Below are experts of layer 2 (counted from 0) of a mixture-of-experts language model. Rows are named router (the router's row for the expert) and show model dimensions 288-383. Each number is 200 + 40 x the weight over its row's rms, rounded and kept within 0 to 999.
After each expert's rows: "mostly gets" lists some tokens that are sent to it at least half of the time. This comes from a sample of Wikipedia text that the model never trained on.

# expert 5
router,98,245,206,168,210,216,180,141,166,155,233,198,193,176,201,178,234,205,264,196,186,183,220,202,205,278,169,244,170,210,161,217,182,213,137,139,177,205,218,204,90,269,207,212,234,247,194,183,154,230,175,166,230,202,175,178,183,262,130,249,141,201,176,273,148,157,201,231,206,181,219,232,214,201,159,209,204,223,185,232,204,171,173,177,175,254,193,223,206,211,197,180,260,229,208,156
mostly gets: "1", "2", "3", " Votes", "4", "6"

# expert 2
router,128,213,110,219,151,149,269,185,208,190,97,209,209,241,149,252,211,205,179,177,254,177,166,222,196,276,178,284,203,239,191,136,223,211,144,194,172,207,318,207,187,191,196,149,196,247,225,239,231,224,153,184,192,189,221,176,167,227,245,221,229,220,149,242,245,111,155,193,133,221,220,136,152,153,159,190,191,261,193,171,217,178,142,155,187,268,177,206,179,171,206,237,170,171,222,172
mostly gets: " James", " George", " River", " Mike", " Jones", " Lee"

# expert 6
router,188,148,199,242,220,211,232,199,201,198,128,167,187,263,184,201,216,212,127,241,201,253,197,212,160,206,140,275,235,220,212,137,186,147,245,182,149,236,150,236,133,163,144,274,195,191,236,249,227,226,207,218,234,197,225,205,111,172,247,195,190,210,221,181,174,194,160,246,210,253,222,241,200,197,259,249,195,209,163,215,224,211,189,200,172,238,198,214,190,193,195,303,114,121,246,176
mostly gets: " Ol", " El", " Bal", " Ni", "á", " Kal"

# expert 3
router,208,223,198,245,244,233,236,134,227,195,178,189,171,268,115,188,269,219,263,220,230,205,193,216,129,272,212,212,205,319,117,137,193,212,224,129,154,131,169,218,229,150,186,193,260,216,185,226,208,186,204,226,200,191,206,227,244,171,238,244,167,172,193,260,199,238,129,247,198,186,196,205,237,225,192,236,241,177,207,245,173,214,145,262,188,227,195,216,228,194,167,233,181,158,224,208
mostly gets: ",", ".", " and", "),", ").", "\"."

# expert 7
router,91,273,125,172,141,215,203,186,189,251,136,194,234,196,154,255,222,233,205,185,183,173,172,197,144,261,147,257,150,261,208,241,196,189,124,217,130,175,201,219,196,212,221,169,167,232,153,227,217,273,140,189,190,251,235,223,138,175,221,211,241,235,188,202,207,151,204,180,150,250,179,164,176,155,140,219,207,255,201,168,233,208,110,190,151,230,183,164,199,216,200,273,125,176,171,193
mostly gets: " its", " whe", " a", "mathbb", " large", " Binomi"

# expert 1
router,187,137,234,134,218,156,247,176,265,119,174,188,184,209,263,113,235,216,265,156,191,249,248,228,108,254,192,165,196,190,130,183,228,250,204,189,237,179,205,160,153,205,170,193,194,137,157,163,144,186,200,239,198,177,117,164,179,192,88,237,170,156,209,212,187,235,204,207,87,251,218,237,200,220,223,174,244,227,164,240,144,174,217,223,215,197,216,183,221,239,217,200,237,207,180,263
mostly gets: " league", " football", " NFL", " Majority", " mid", " Bowl"

# expert 0
router,192,184,222,242,260,191,196,119,233,215,148,160,218,205,175,185,254,197,178,202,185,174,108,269,215,290,159,206,198,276,162,145,168,241,227,131,224,195,211,258,191,198,200,207,309,238,236,197,203,212,175,185,220,227,164,202,207,161,160,210,214,225,201,200,175,154,175,248,220,234,224,210,159,218,160,223,226,253,143,235,176,267,214,225,231,262,197,227,119,233,155,222,228,223,213,141
mostly gets: " said", " located", " married", " father", " work", " died"

# expert 4
router,239,191,161,205,194,205,219,229,238,167,144,200,199,235,201,139,212,217,200,246,222,223,178,230,204,245,228,237,210,195,259,167,237,239,199,236,214,148,219,186,208,149,123,198,215,190,293,272,172,163,247,281,198,238,189,207,255,207,216,254,227,260,233,227,246,175,172,304,151,189,200,184,253,200,241,184,209,259,159,124,178,188,232,154,190,237,189,204,217,155,156,209,152,220,211,207
mostly gets: "\n", " \"", "==", "===", " ===", "===="